Experts of a small language model: 64 GeGLU neurons an expert, a shared expert of 128 neurons.
Below are experts of layer 3 (counted from 0) of a mixture-of-experts language model. Rows are named router (the router's row for the expert), down (a neuron's output weights, with its number) and show model dimensions 0-127. Each number is 500 + 50 x the weight over its row's rms, rounded and kept within 0 to 999. Numbers have three digits each.
After each expert's rows: a language model's description of what the expert responds to. This comes from a sample of Wikipedia text that the model never trained on.

# expert 21
router:603541546528523514539372448555442449544556543494493521455492548536556523540508515580476469587505448530483593537456525541503524543499484513481561554498475438516442571542461523477480425488481424605588443583379431507427542497492557508486530484511536579582538565468512480419459534481457569548503465456514426582471471531600402463473519494527523504472487500469493463438503461516514440515406
down0:553473517507534549475465552402438457575488430445464513516516538504437471439553511463503457563507479428537497454422458501425514508512469544493577586536369382482515457521459475481509522518565497518527533559466528567512527463518465565513482504486528495558424625527531417447445502452486556563476458507531417535466598485460510470452522482465473580501425529597455494406428501480410464451459
down1:503478474500476480477406556542503545528431487454569490582476458496556608470417551494593482538571478555414459412565503554477569557547582485543499523491466425495541525412457537516456473580479547517485503458520472477469528533480520471641489520451519483398497483431546432463426421469469495522460531535453472468572614481506453588536436426514505530467393460458564496511522490507457502443564
down2:451467520527505493517527451601607509570476533544506458577486532426499470508519484531501432611464532649521448464508433524465471418493498442397485489622477539528495592544567586442530548448494560475541549496491458570590534503515461437432447475540515527532498389539479519392499483561450490527528595451432409425412554509505469482521441434543499487504526499461432415525439585524495536453460
down3:487523566555525579416496508408498526484550489484519534566533523535556426457512429448569393495435495470525523348481441456512568614448529440514487404556584509481526461423576439485490503609515584497412547538535619545558496536626582476352485456548483519592494499427463501573509453468438545549421533540539562450499418541462488512545531472428526424533536521525512504423580500501453508440577
It responds to: Of, on, table bars. The preposition of (years of, administration of), the piece on inside words (resonate, tonight), and table pipe separators in sports results.

# expert 42
router:539544508495541449534465537522501532483500409447475519472505591480583497474428547513445495517553545505498406501433493447595447455517553476542501490488448440475420451534506483474535498485568492454474520521494506444463499512548574499437582500395447429517514379521498417521444428476468453524423362541503444474561448505444496574488432504526507557463472454548388428435435510579456473517468
down0:572438492534556499634470616469575598466412478467564405477527554471468489464580493499550421535467521462521560442528575434484479452490497425488415518494453571453550465464495561450494505507554432441541538546483494520433426509556430522448466530473488527427522534569494502476512475474540403423478501547570435516566451445428475541624509501397436487546517460530544409389529512459574526561683
down1:549411592542529329484498451521445479496517464509353508540510484467579455483519525520516491549427543521426475550534484408547502474454587466463513518475511633490543523451435479474556492519515501546430473503453526560451571513550615468458487488469454337479457572602484481407531429519542493489509467441477654569479388515487590512421465526508465551526518378511454499547508524466447426506529
down2:537451472556522519415507534424449609560486552512487508465498518442544415471466563454459517529525513581463537418554500460451464460477536450407426568535557459559434494513532573543535416521493472510558580481534505572419467509517530437485463536520557594488483579449474428501510470607457455570494534538506518606507494507603507521502524503594523562521441512531481422464464478514502479505418
down3:431518499441402539483434502587490458552541503585420516475518562441550579505587565485531470475483522532525444604539511469531498543481416555559580511534435572358540554529414528556540519483506459607460494474621521508530528414464475526555526456513510494480468592472497475487595475495523411424548552521432544418615439450510579542431443463479418498426509492473502482494508446442436425534471
It responds to: Names and he or she had. The ending -ad in names like Ershad and Guadalajara, capital initials such as P or Z, and pronoun-verb phrases like he had, who had.

# expert 32
router:457549468498550520450497519553488507460454537566429371485563573449491497541600499539559554509568431466432529516464456502556460406516447534535433510418465534454556567545616453432504543524527403650465495478448504538520563565547532466534514473506424602506474408529579487487535557508499416535574478438488319513491523516466477535531459521468496478474542459487457537449506463538530464551437
down0:508582509406457546509466485487432549561497440411502429464458538416502521486452466465516549525483462527508426418457496570468493513664562476494468419496500485465531440460512422507400395445510555447541498551519456492517443438544583484540498427476489442620505494452462581474480591488517535573509485514575517522468389423514395450536482562509564474534481473529447522534506459536479479488486
down1:483499453541555475513470626527541424455500473461435533540521570558535534480481408498513429510435535508533481536503405493629431478471494581512532492501471477487493559595525530504586578542514463542596430548443539579562563421451578567473477453461426488542602511497497399412570609492499516384492504534482481408401463513457564410501534486449489494512468561508598506604526495480493526560483
down2:470482509473495551441492473472408492537458566467571565547502519392455505546474472490611494518525462454455462515611554542502527448487498405566500482464550520544514474418459541561523523381502478343430469532422470444482457559503527474433489460385577457504475508573475553522586597504554527504490465467512542512474538486521559503546525472397575479577535541479558570547462470445610411499468
down3:492485585492527540452467452512495487476480546581448487432503598532565499425476416548471508438474493443484431447514532518522515489499451549493535577363575441545483512491520492511437494533542505482512577543388514540464579521535523516514503534615468431558480513482538485482519497480519536526537466556500479501538439459569532545550428526541497593460518535494541449467570511410530520557446
It responds to: Noun-ending suffixes. Abstract noun endings like -ance, -ure, -ation and place nouns after the, such as performance, capture, home, Park.

# expert 3
router:483403429569545552550496489476524495490550485532559534641524422527505417504508488496516533493542429544518480505502453446455594559422607539483464514505524453520548545526347489517486440475486498547535411499429557492516491498592518550469380505490498491484503537438490542498487568513458461590474575472500526540407471430499452465390511558445355408490508517458652498518448446496497539457520
down0:442545554435525538465444560520484438548483450545590533494557512438513542588509472420508507549614531459507574597552560512480420502415529522557501587527421437456537445475396491506561483522625555513488575417422507550523527457584483591505471452450547447515411615436464523554545420493387513510368589580536453482490501554535482400451594467519441409512602486474499459557467425586473506502444
down1:590499475522518490463609423512534528455384535513468480528530453507469456579424420568521479500499464545566596563502489531450504579493500495512541525506566527540439481511413481507463495517554493480526542507537583510565470483425506474517518589448473500568451568463426483491474399528508456547539515448552581509561446519425482491530488511563495485416520578474565385554428496440467427507612
down2:507523480427579455411535463576511444477476443460571536559435426522490464603539500448580499663429534594514467511470434480488611519529552559585523563514447404460503491488526462481558534534487470562455575559462526554456426539452518513524490510533516480529505464514469559527513545486463485397475541458437432470485627497477513486480462512537526457535505402429521457491325451511432523499462
down3:552464491549530491501507585482429537388540532502615429507561498481527564577437514403417548476459510534621504448522512527459533545431523519491454577475509524566482588538502565519442538504517458448490431437485489427552444568412482516488480535476610617466546487545556424508498466446575511514525424579553418478545508476565497554472501522541431437423486535431477529417516447490620575546485
It responds to: Mid-word general subwords. Word-initial and middle pieces of common English words in technical or general prose, such as vers(ions), asp(ects), ret(ches), product, except.

# expert 30
router:596496543474529452591463510475544487492476541538455597584490542566484483408532454505515476449458491472506522479528444470505480554517550562478593489472605482477481550496591569557460443571592410515513440576489429580438512469524503533466446537515408546497468477481482546490480486530504576468455471502588499583495459477496427427477533526553379476482526473438445507459564413560496535646592
down0:475424464469505459455435544412474496591393514489542608564488407537375546412515477492479436503540440490464486598548611449392601462506487569488528497476452421425569560581487495515453592490544510593548421430511406466508481515515503517557451427512463565598491524455480478543478576512512368505520469497482492572471484502532524482567521559451472509535491517577482566529541447480513477480493
down1:546495433487445602510535539509519430454548544548553442590527522487541445509442577382585516441538461521514436561452518554528487462453531505550539493522460465389428482516548579490550457483396525487487480499468390525572390489503447495496493540526541491497479494499554450470480512545522472546485438409547483472550566451504516462382491614486421552486469496445522419497510480488487519481561
down2:480619503492479509436428502476517495515542466502485428453551433425514544528583517521525469450445515484567512463509487465567544399463476501562523494451464549510431579530475576629477497478528537528457559501555538515519483359438514511396481495468476461584588453463557541517542457515480550533469445478629417481562491607511598463508423543548507491542491467466566542526490457478464511482464
down3:479481471446535477457448470522590395477531454497535583478470494541529532450540581415505438462414468450444507445475429499545471418458537617455501553547533474505583552434507547524518540527512537467551555385442415425474461518505479379524547523507486484481519472536479506417528433547431503440522447559477594531556512504403499552474506472582527484523564513509392505464487553505533394473529
It responds to: As, by and table separators. The words as, by, with and after in prose, such as "asks" and "as other", plus pipe separators before numbers in score and result tables.

# expert 37
router:594421383537587586487546481477394490523570490523463565551494509492566543440462507456537455430513550496524478489469602530499595544426418461561490516549520573523448509492367530461486457456381528551524460611469480455494512513558482482473440492545434510549435442545485497491544464482400573556436488428539546453541471417506460538472428467506485474505533564461528512414532460456540497426621
down1:487530476513476566506494534487426491422465458486561480514491418553575480601512485529434529416490493430543501607569536474499485476448437522453540454450452435489458467433486434595534502573525523445533474541567467442669442499445479581531530607482559530571394442514395447468502429527437522464497525530533502488570508495428527428432456554539486498485482412424474383504494518541409528413546
down2:511452545377506465448568564556516461487462502567488334509526476605499435477509486518491513518578499431447568456426606503563447467525489536408438539537504500541528489535483460509509482463573532516465575583457535418452470560432423454487396473588571500515541509447393492518394538486482390514515524538569490501526500516459592529446502483554426564577486508535514477552469544558482619454569
down3:457558473476474551483426532517524503504462495509504529503473434475434497473495524460550500402593521491510532470422518433541539435508476475491475532408455540449571583458492577505478473490501542497529488526536475480477525551516589454401510477518527415558529544503622442525473509435478543564442491459507500510535576446420588452445544432547536531443531520457590551501365502516482507544472
down4:372461511483472496523455586467521470498516536562477370417506441482454390533480498428474595514458412534617488471550503540456478471476532525575595533516542432617511482449486513501428541430496414467477423477538498507526568592569483486512520466447522540417538491556551540440507448528643499484435523482468500571484409516565415457500487503557516475551515391505517470528518406464546527604470
It responds to: Place and route prepositions. Prepositions like from, to, on, at, along the, often in text on routes, highways, rail lines and travel between places.

# expert 20
router:426527554505513445491432491493486542511509533610547485445574468472557506494463479508451576487476454506500479449541499562518501550492503481471510463475489467518534464480549366503443548528516594516503536509462531529586578444565562504586430434581538454480480460481432494529430497586454483452511466467345472499492494601570400497428499536465486491560562418527470477530441488448655483460561
down0:395497538438445411520575471488572456536454494489550518424485502496549572580458441471474544523572512488493580474561509536543404539623491482473434461545456488502457455531561508511438483549448529544542550563463453489526452535479600530454447518486527508455563487575495520500530572548568408491448461531553546478477531506457534506389581570481580479585453508562523514519549414456544610423468
down1:588438512517360543558507413537512504502490449564423479516388496489494454537526449541476532494530508437505544512446450409597471512521537474332533536397570583570515576516567460489522477440569496486586480475535560491460536474438503510531452486503541567547604460503456478500426525481522463437490567574517483473489523463501549430489526439448460569377393358522535525528480480441370552478557
down2:468476603504543521452518478569478498530456454472524553573480424553582531552463446566446510537496530477482541503503520541518393501646464474492500535429542569499503404493480393511413577525508478516488590490520498386516421510468460481496565486513569481463455508542472477472434556415555447487605520588570547451473484511488442457475557557495530554547603552484468466575403468500560561602512
down3:481460517527447570527453501517466513451452543454525549584503607493502486456520399528534411481521402521540570507547492575443528493522500453539482559450421516567412617558452547574507542554473459543462485436524443522545412578554460553399471494466479530477470574478589475509472527411522507487446524552435406458541493470447636490519515513555492457472506417362514484474536504496467533550512
It responds to: Year digit endings. Last three digits of four-digit years split after the first digit, as in 2|015, 1|984, 2|006.

# expert 34
router:490433546492544444503536461585472571504508467474417477534480582481594450452457480458596495458539548487442429459510524529463535430469567512569516522483556586593544400608484445519435397547480523472546477499326468474614473468498534507508458526455538544465496455472558529411452497473462544522466348506499483423469473499504545560499490575518479569531454541550578459503494483550546631492458
down0:480400548615518520507565492497413506442423484545526574549544456499559426464580446564470518473534414448507478471543499483464569467465442480524579508492606497505505479520419475437444570470521551466510521411498404478528470530514587574510511428475487512435423447526521517579557507494556491494626489444552454517521589569606542456469603508477567488504527463446458577503458496445486473539509
down1:487557534543485454530425525505410527423451501519548545543603583501314545479457525465528573551541412451437482453498539494464456489486477478474509527461517572520545504465470532605556490460547509497540410475532422404455493445381462468525469575526499479506475484474478470504459538447504511550420545448515431517455590511487350502570512512571560475452506468415463473529585579558382482497464
down2:465558511466528540488451564422473462538438443443413515466508534513548502454463530495415451430540534456534533479488620473542482480562471506503478535399500465526484487532471523384403496462485564609518376518463636556466539541443526499507554465419486532453506450466531542474612443383481506526460448427530536554601562550491488470520533551559523607480526501473524512538558476519532532531468
down3:426503472537539548554584502504469426422462559471430507452503480513528455436465542499417589505542580472408414468572515510534465494439557565651478491557427503543578506571514446490450548413456439481479593540554490526434507483524509460552592597466558458456599512409546493576524530486437472492547514410504477554529538484511485464482490487514402507530508456505473495451543465428555529527521
It responds to: Capital and lowercase F. Word-initial F or f pieces, as in Fraser, Fellow, Flying, funded, and FB or FEA codes, plus digits in sports tables.

# expert 33
router:489452466449494505459456502393493450511563528440480539596471571450478653432565595477537468565557503470481386589602529437500532485459521409463564509511488496559476536509516510557492524497528503458467546525485445524428545540553598396469498473498480513445504541521464487595507537439412519602470592537400474404512527411491436456494446490392404471488482596432439473522507568547386473552465
down0:428519567534513488459506606478541504485574476518482577448489517549518457460448473414603516546497566575447495597431507437538547524534500552457473475510424476503408489513476469497501405548447500522495425557551499480489532434556379330471577470559516495469529522487484424621429551526430380591551456428540532474459497470557512537488404486483539546471527483497474499530491468539518556469495
down1:509493518507379628545594503462552535489499473534497562482462549528569534511451571532498440499522521527526532571540559502474497479411525402519521517475481451476412574498563512472378420522510532526525468397550451504457470445512570517530450457504422451453489580456662491547536499500479461504450402581471474456490512421483470455477450491535472428617506521529488623561465494516451436422598
down2:471554420576627500503422478498430551455524535493466439558452483426486473515399422573445536550534492530552410462633493440439527463628525550457545564561522484466537561544414462431521542425460486454367580476450527515451580426450542546496506505542529483455497603496524555510481517481512476421465527465482588527551529496505522468572499456431476439546480564477527494416620575454540479570505
down3:516463527577458596516463426483482474511546451454505577494458587393539500483485540539476369583577528530502450501583505428479523454482535385496517470509521461387471511449526494507492378433417547427471522593522534501450511429599542493444517467473535555560564453476501497594584567547545404499498513493560472514476402477406528577427444508490561474419524540466460478546465452508544505537416
It responds to: Lowercase word-initial letters. Single initial letters or clusters starting a word after a space, like d, c, tr, D, B (dimly, dies, crampons, Bachelor).

# expert 27
router:516390464471450467491446484521516546528469486512588509438565407492455508484516458518495490467381470397538530581544449492523458520467533423564532540545554560434517498402530494531552443457426538525494466528483501450446517516555470528486487519459552440505527471434439476560515465546464448597487551477589504559411486553541431472628497512570453513510457448425317478600530409524475385487504
down1:451466426473425395501561420484533509625455535500434577499535519579509466589498407465487585511509436502440498469517379456464533476421528490562551458498443493471490556538494484455438568470437478509484500441556496460582463487582520515536549516543497508441527437521530485489556447426427488495488488568563542550660491552414422518483553439524441405500546520493500502515582412564594500493493
down2:542551442522536492544486468576430447481491434556474418457572442567468496586448561554548499448495494493526475447517459445532558604486469500454525453550544456469472461479405500455490524561522468512491501473536541520460441494552491583514410495492504477563544404501417537428476571596446569580541508428441559478550501545479432364578568409527443450473426431491614483451534485511473544462539
down3:509514472436397519468553450476566454567438465552408518493468532546461483466549548586450427406523553458512507500503472557374528525445548478483456541451566471500604505417578568457514477463539523471436469485524442445456459468396447426511548493516433480452499513450426456468447479608524487466523495431465487504508545555524380585499470510513607504518449477589460497432506455497435549449518
down4:445506480521503459427431522484542541456592484546447501495496517500486601518557559475458595453509523568515431437561581525437515489455509464525503530539532492471444563446531572482405478500399503470458551556491494501526498457471530508479519545591446467436570500472531554546491496518404484627375538540475507484469573533464509516571491523581471498527488491488423442565392586492579442451551
It responds to: Numbers and list numerals. Single and small numbers, especially numbered-list indices after a line break (7., 8.) and days or percentages, plus words like these, certain, six.

# expert 29
router:572556489516499438556495432596454390390457463536508513545474527592498506484479507525412487500427517456519502512472560506473502527608535495376518528493425460455435500579446448557623550474464503498512496476504587487536569430500417399467469492485495606539555425496486589497456531521519466440526455484456531521502466542469524420516583523570487557496516550646528542386491380524594457483495
down0:487466463601504500527479510540528506513469564396454409466434496513472527543637532485469532480518449503384451540586524566507475556523432500430577477525462534498475586508584568462444504516539520430521586568585488505495527542564438492548422459536437541480515457442512506540569483510537473463469533404498547460435516508496524467528464434450444436521431584620588428609416493493526479518508
down1:464501502429416475490474501533574560485489619481484484408500482556562567382532509439435453453545515559471554454472523488534527523527494612492456409542524493509571513476562495488490515558583467502418551505524501550540573499509495433503497515465424547518459513498558465518578544497572369534521487513527623492486476529401588555544560564403511579462545477519574518516479567532468520528507
down2:577512492586463599488500535514490548487420473440514514521422413546398549416477520590618557458420495510469468501473490516437579514511504580569458421536512517478456501524610396534491548594564513528478420483545505521410513466498403534482446538578474458532441567563484439562502507473532473452458579523426506561462472571396491444503416510542464569557501477547475486500473428524487501496573
down3:540450556499520515399586448498410424591547459405562530527431462542399412563552555530595508581567512464532438417541537492554426427518494456529547535546570478505524531494569491484373520468520496430452509455504473496549416507592450509560540450487523520501514514553521487496594564375512494448468483437504467552507551584430508437521476513580501533515524425436566501445523436557506512500510
It responds to: Name endings in tables. Final pieces of Spanish and other foreign names and words (Nacional, Candelaria, Álvarez, -ington) inside sports rosters and results tables.

# expert 14
router:416463478434472427498534484549488452548508516494480542568447512494516474452447504544512606544512474445424546524477422487478527508539569575400497460464538446404486661473491511518518456459476501466516476542529512468525423517563551498525439455503523450569442533493456512484486489536484408477494455479557547625499481528441468530439428554451460458436538447486474497538487437416500543488566
down0:480486494532557589396510599513466522411549567552545471464444549435487523500545517504513554494511523452504522478495615502505531546435546564499540536545429503453438623600475598541501498482466506429566482390491438539463465481513526487550545500574502524524567439502521413456490517411487552509527495486468450520509503572479517478527437520554571417519501422481521418522429532484488411519543
down1:488557445572470435576506467542563528450441549414615528451469489448500522588495519422414489427440523534467541546555430518542510512459557520472527458482528509518483467494458477429413617518467469501625420559417443575523479527518469491494540524514481550376497455491459500502542620515562504548551435545478509535558454473520473475516465504494551416506590521524491539468506495518415416467437
down2:551545495491491468464494421491501491517508487495492506506539400479556484453486575540545590550452527464502520514416505523453505462554498471574533449395577592402574496498492534573550479429459410486528529546522519503584563494535474500487549484540491563489461515502400522544489518509486520476499557447424483409490484486503465467548506526455540344454394574522540492422484441540539560500523
down3:452651504511503494527577479549411463447511483461538475600443371592500473493514454543422453559498533504555485469497498508515482498451484571461632464574489480477542513520501562503524480547508586589461458500517534528482473593581511525500389523486391488472452448505462450448510466512487510460546499587587544478420586400483455526476471422423424547510500427450375500566486519612433499397484
It responds to: Indefinite article a. The article a or an and merged forms like with a, in a, to a, some, most, often in census or population prose.

# expert 35
router:424522537479508498468545529571526507512564480445571582530549498489538415500474430478487513375494432598603449470495514513486558579504568478556422440446470491479526540499523387486533452479483415493581464435508483491578524557420520547466522441518493466462563540526516487393539432426522502526600375582568487496500550573546422534437467536448439506402553540454461410458481525502565500559554
down1:514431534439419509446528455504461451480432548467608491406514463432491559475454474393415508559598520440458519528452544503433623436499480575533498437573513548579553542528539514501503468538492547465472498520569494390490552547514497524487534547532490432554430521517500445421458434526517539533473571547478506500428552482525533579580632541548504533464505528427499533507495519439480458532488
down2:471426538482497538535553542434473529594486525525496493515517559438496469535492479524524579537509505535507460501521515503560547535597548534518532554470515454527502439457582417441365505418552456388583418548492486573448604452495516522473424452539597502518592582458449402525517539505507452408501479559504499496460472470487456532454525479462525467540580506504473525453460429465578416513558
down3:588572580484559534526475479565495460516402504453577546456476401463554529511550468472537523470532504523539513459513531520509562435488618410486549522444557531452474475441518406594445454510536586405525509600554500536478490541457420566497420494531463524515551499473470524544506490504617558569520529512560507414541424538406506522411477503414468534541468482473472572470553475420504533537456
down4:446537621459475447466500540485484489585503539515453513417500526481460570448421586581517489524456521461474493517399473558610538423504510515477492568597522500496554524601526543456531451402502555477539524615453488411492560518515469496483550505584492490499586482526486389556440493415440479518418540494527429530569454511532565523454466427520483413466450428589441477423527560485578459509563
It responds to: Paragraph breaks. Double line breaks ending a paragraph before a new paragraph or section heading, and section heading markers like ==, ===, ====.

# expert 47
router:543561432542541451564518485496488512542457424470427501498472471468534475575448460531485537553433376554523546490550454501573517554477521459529546394515579466459496472506531502621547491586589501459497506429470470457452590540453472479538514479478558505509566571493467454566505520529462524504459518548520509512335556518538461507417484594587504583541524522457411532465452458545452504516594
down1:533431393436541452541540586533566512461555521478490577484520515473482615444500572506470479489489461497509533538451513448488512519424455502510484491469461549435582458477432530428616489599609544462515505510487542497426525431434532541515519445510526548490456548413501498449418462472552533429497625478574401500535616573452442511580519487553490555552541480512529474519545573505472450522520
down2:494474531519483446559487495530523533514537419542506609439474504528479499525453431494529564506527492569565456561509464478453501479443484487537559461547502458463518517502550396524466482445503520487423542476486525494554549464441443517508490524499542572451514486530444299617505502495425483570460500549532510501522566574424419482564484553531550552523565418464427546472527425546566497474390
down3:413541560573458440481428417490488500494494475495478412441553543401542479495457533524564459470478642467563515485546484556499468509588546515538430523541478568542445487448510541425461540490366513494498517543561498503462492501474465532469499580483393487499464413487558573582522498571499549425531466546431530604596499609477539493528457484482485382454474448555561597562510533492594617365451
down4:412505536529562483476669490502573521552516579402527492494470534506556503432417543538361499505435491487594418405461514549466495558480517514549508470450512408490567514462517450506519557497451575522492560567560529486597518488484569499562486548432442434479435538374578429529549448481561451468496522457548422524473452415485571446399430546495544565587514545428478557432510415574507473452486
It responds to: Line breaks in tables. Single line breaks ending table rows or list items, right after a closing pipe or entry, before the next row starting with |.

# expert 25
router:492466497520461521516529494475487522498527519483552469504366476529583544430499487479539552515528544513453443454464450515433418513493387419477433475480555460525503518459546540523516549537520452461502591476550551517533474493402541459534474432474460475532422616596515546436522486457496368531418550480484641468526528472457450454468468475499494434573470440505455511559514517490491592525517
down0:520473585523563430485602582402592534576454470496502526532581406520501365545484477434539556467457544485586515506481510419464456448535521496506442430553527517472463622478414579444470484542551562561535574504524551457518533528534516568500529445491497540470406556483435599405513560526466435438503473511572358508503501530520515489458474566524492554426471426481534564521511557498447516456398
down1:545484525586577452539520575536479569390496554528466499500512608427475523452415542501576449512431375442583500532537463511534547500547450533550467586537462564567549489425531488591412542541511589592419515450482519585464500415500410535442423530472465462568446428436516396492485518511443472529471531631511570497490554494432525508542448490558551463463479545494491531512467529566518508368462
down2:472538515561526396550555522430615421544531517530551593493433484504468510480538456516592488540506534502484487464480480489567522594464422510539494492451552471505524493500477471584553431429392515525467537596476479485404544508527525481459505532471500443523520419528520472475509414605504435601499429615492570449448584564528479414491560469410469554477535470475449572532453553459486519528497
down3:486351510464469563509481485438590548479451581436541509485553536564499557499444505434543461562533490462489544496514529482579447609530503382453502471457514511570472553518524517489488493496616399517590569456460542400563491474469528372503424485451464478445539631400512499549543495492446525525470559520474549523466502535506496495562485404434541586488474449506497529528553457511486382542528
It responds to: Music releases. Words about albums, songs and software, such as released, live, track, sound, Remaster, in discographies, chart tables and release lists.

# expert 7
router:430589501486469494524515476499546555486468587563456495520477514556479544562545526536486548503601554522555496578577501548498391500422503448453477532525592507463505456419501553514557528458570463426545528418462450556361494476423527499490444540587433498539526474532482523530494560461500387417511531553434561473539483528475500513474523461478435534512494492456390533542447443564422552599542
down0:527472534473465509467504542530478498483464504504470479434601543534518450502532518544611551442518434501596458569542534464584502551477480546481464546467531537473470588487453585563445506355487534490560485525467519500417591456524508404492501493489535495465417433655517446552559528461496417519502533467477539484477566592545503515418631502502471476427503477530511499420554537502506514512435
down1:448467527512514562551488500479467475470508528520474484607461507558497489466542453494466398504520468489445515456504466451568491508518490613448498491494551517447509475480517488560512545540597526474438506497538497523607491498469470557549515523519454421397496573590552511471579545535480478387523498474540451465515485472486622407526566545468528543435538490457552494412591453611481429560510
down2:503541521441421624442417443581460563487533537514518549402445507589475577448455485509430520545469442551514517466528424507447428510533479488497582537430516573545523545483566422483559500531564485493503479459510529461577376632582413467426540452470644564498510530482529501462494567490439450527550501462524448418655451457420505548523521537488491400484554540461474385553424515598497518486534
down3:473588563540498494496532480493506501459442565534536538547480447505424446577455436526544492479522562596476488559494555482423470455416481546569462548589539495527391578556529483435590474501452515482527526523514567455498545410527457484542440548401502536469459475477510546563500551478464360468550472453391576395475474507505471366448481407471478468482468501490494547487434639500498600509448
It responds to: Name and taxon pieces. First and middle pieces of proper names, places and Latin species names, often in taxonomy lists, such as M-oll, Sant, Ell, Bel(ize).

# expert 44
router:449608507487476480520498519463500509520443476561454464487498416504425531519487555498573517595529420469525541397502492436556549488521375553484405501526474513533584547585494501493542492482525446504499449461471464569622569543491544509525438521527508525454548521507516514441512483437499492632526512414391501464512527483519527499545511604483456599501512500568620531592463589486455496537499
down0:495561598485444479559521479561623516550497498490495501496558529589438535450554402560474536528450531517474442560455464465463562554467572581514511465398495509458525521526465474535503452570422518571533533553584391526417438434442418529524606442547451463456467450468485545555499514433477499551495353590419542479459517505515459483586552459534472460517422500464456483428493495481467468494502
down1:512491535583468452512451548463480595504487455592550449475560477654489486481482458451470555454596497521483529548548411484568546578475446546455501406580512473485470545486452495346534476559468566463479585547592559514552461532502492419544532516462415542577496477529544536486533589561509428498586536515490467508503418596466493541574418474537401450538556500460431557514418568481485500446474
down2:520557433498456554499475561499501555509465396512479540556454430486407467565468489503547556553507525547449608528464549501601519522425515468574385494455563443516617463632470542610566417522480434432497484473492489449503537497499415470551463462515562547564484473483529508529583476533439407532505496501509474441448513441532417505462507499453489470513480461506387554409553512545427529501494
down3:497526534494554528495541490415477615593529474569505546448519395516468438428563510565459584452549460531477413518449499480458565491416452483478520573506496523436521513531532418531518458520536528495460551530470476504498425477541516439538503433516529422546519500433543496485444436518624585482505461389468460432516492401430586605467542483457586554531495444527469529604478389584457559388489
It responds to: Mid-word letter pieces. Single letters or short fragments inside technical or foreign words, as in hyd-ra-ulis, dif-f-user, Itti-h-ad, nuc-le-us.

# expert 24
router:433385491483496530499422452442504499563566431464555431528528422496506479541537542570562592438513517550575458411407464526438524524535533505514499529478519400512438633568457547502436465547478471488517500480615464499515479445538519488444471444431509464522462481424552490484538525527471477506468577475498487468434526501549412489438393484483533577505531552501540499570528512533500433415450
down0:496561460418538476583529477447455480457470422498459437486466411593427493604541496514386558595587516571551452492470520570419492452536537623535520541511433489456548455521487511418432498489474546513519494492486632427493540445458570499507489489537516488480497421527520437510524490494525527436413418477551440444543578501451513558519527469499475504489487506563561586474467625476448468610564
down1:524582523563507599474450459516471426545543526426502454456550517469517484552596436504564477501458536507518555556461527492515549406464582477379481459515474548499502487393466559536387536455536518507468559541505429487542579464517532527583408475555433423599477433518530450524533420547514419487498571511598478485588501526536445538476518442581509507467486597479487530485551443455459459500363
down2:540539610538424516461504515387516321453534543430514535531463547569555555481551419439467501553517515451494458425571445528470433550468411401540426498546524510511543522458472431580587492507538536501447408523490439483436487470483537526547508509562504443426417552470456546574490503566466493501474532458436536538497583436440511522499487468533464478431544518490470507485617495422503530611447
down3:468467511494573492494544478521455467476524357447591482524435506427578454447437534577495526515508504456438551486539556550529517535546466511529514512504507502483539553571429566415520510451567468462452556580453577452396497553506490505530431513510572383522470530438541473498499573561603464530586432542514482554531511455558612514507504533514575559555505467473539446505525499522521518510491
It responds to: Sports career text. Football and sports statistics tables and match prose: played, against, goal, in, and table headers like Apps, Goals, Score.

# expert 41
router:462534444485421412519489537573494481452410501455484436524549537441466445508520574478548500565548483500513525528533537469540496425528471466454544536505400474468519538562632430534510573474541520599570560557590522462533511388511544519541465489531483544507480407438481499468451554500551530412448466474519456507454521498509560510497466485530577592418544467489451502472519466379488436520509
down0:436560417473505493562427496533483515550545537516502461509445475460498497520598477398551500633461506511460487458442462585562550472475447483589493427499460550480503471533538544535532458527444608571474377487476501385500514445584487508442502457427447462500572435565488568439542513444429517532451517511495481477560562527387453486554467513497491542546541576503511585505483467564539485458515
down1:426488590548500496482504516438358521509375501536542396526472435532399494531444530478556434563433536552526502500520532486436443567517557501527485492460499468537578512470495515519451551421609510474463532543380542526515559476530506519410532424506472532419509429493526552519531553576563477562531484528524424513519483546566428625515493473590429489529631469573505528481463557498422500390434
down2:518412413446550515441569442417383474482517480464552536578456505518405534565431476534516500578523485601485471467548581507460434517640455465593472447502459501471511515395535502566519568444511506475490531522456585516448513517584491538539517413440488503448469510515544464524491485434533504618522559479550520501504481444481522469546526547470544525526436564530437559424535585388434439509537
down3:522447530434482514434457391562575431451548620510468444372568509503497542448559478536434405511444528463486516572460465490613425497471492482479509535469379516492582494533503492438582581451471474566518444490452504465462549515445498521476441543580565470504495552467535529551512515515574390511448629507584522517531439484464558481505549443563440496493505521488560578505489459420504481506452
It responds to: Years and Slavic names. The leading 1 of years after in or commas (1809, 1535), and pieces of Polish, Romanian or Czech names with diacritics (Bełchatów, Pełcznica).

# expert 12
router:494468487509478436468527462489506577391468407639449496499595621435433463550423417531501464521439573508572542581522512555520525501479575452582507488529468467506535547473556503551505485474508631544503536493527612425549504434583550488481517490569467542563472385468510546498531495555494385519501474501503485510395579476460549603507564480458520535431542521502478424484496499533491439458517
down0:417552541487560484506567573526533531443455499469559430567487496457524487603566529525468459435487551605493521509459546503598442490529573672426549544470464551472556488518470557516562478450407369475508461528498482533470505495459509506403425542534493458585479531458498459511462380437404509487525485466559519537474493504473488463604483469522451458468575455633511436503527454441496515553451
down1:500453632450421509490460501471524445505562488535424433467502491475519571530573485541537426466453473532499449460414440537437562504590580470435527580558565553424520588480517533515505483522414580517571499542548537458534471396581492450471469378465531477518562475514506485481481577478472589421543473554479468485485500466484526435555520495436577439413486574513395550495601428498493499433446
down2:484567500548503579526493515492483499489451458484516497530494476532489493436489507519531538497502485482616586485530500562516544431495540481511594443547532462628558533639535588507530467505516571469463417519523452494430503445387544512523471485523488386522421484534606456593449546640431510465451468568460561501503548470542532517523402564465454415579469426466540554544425511447535355520628
down3:480446484490487471575489485515627512507543462520425474440617463483556471445493477400518499537528450465524556491517540511525501474425388374564518471474426544407623413483490610552536539530541479472511497522412448492485536399501467531520580450472476492553590478570480413453439532587493504467445567507507538562601492515529479484457478590526479397431477551489472465427467587388464604541555
It responds to: Name-initial word pieces. First pieces of capitalized names and words like Bel, Mar, Tor, gen, tem, plus month names, often in political or military text.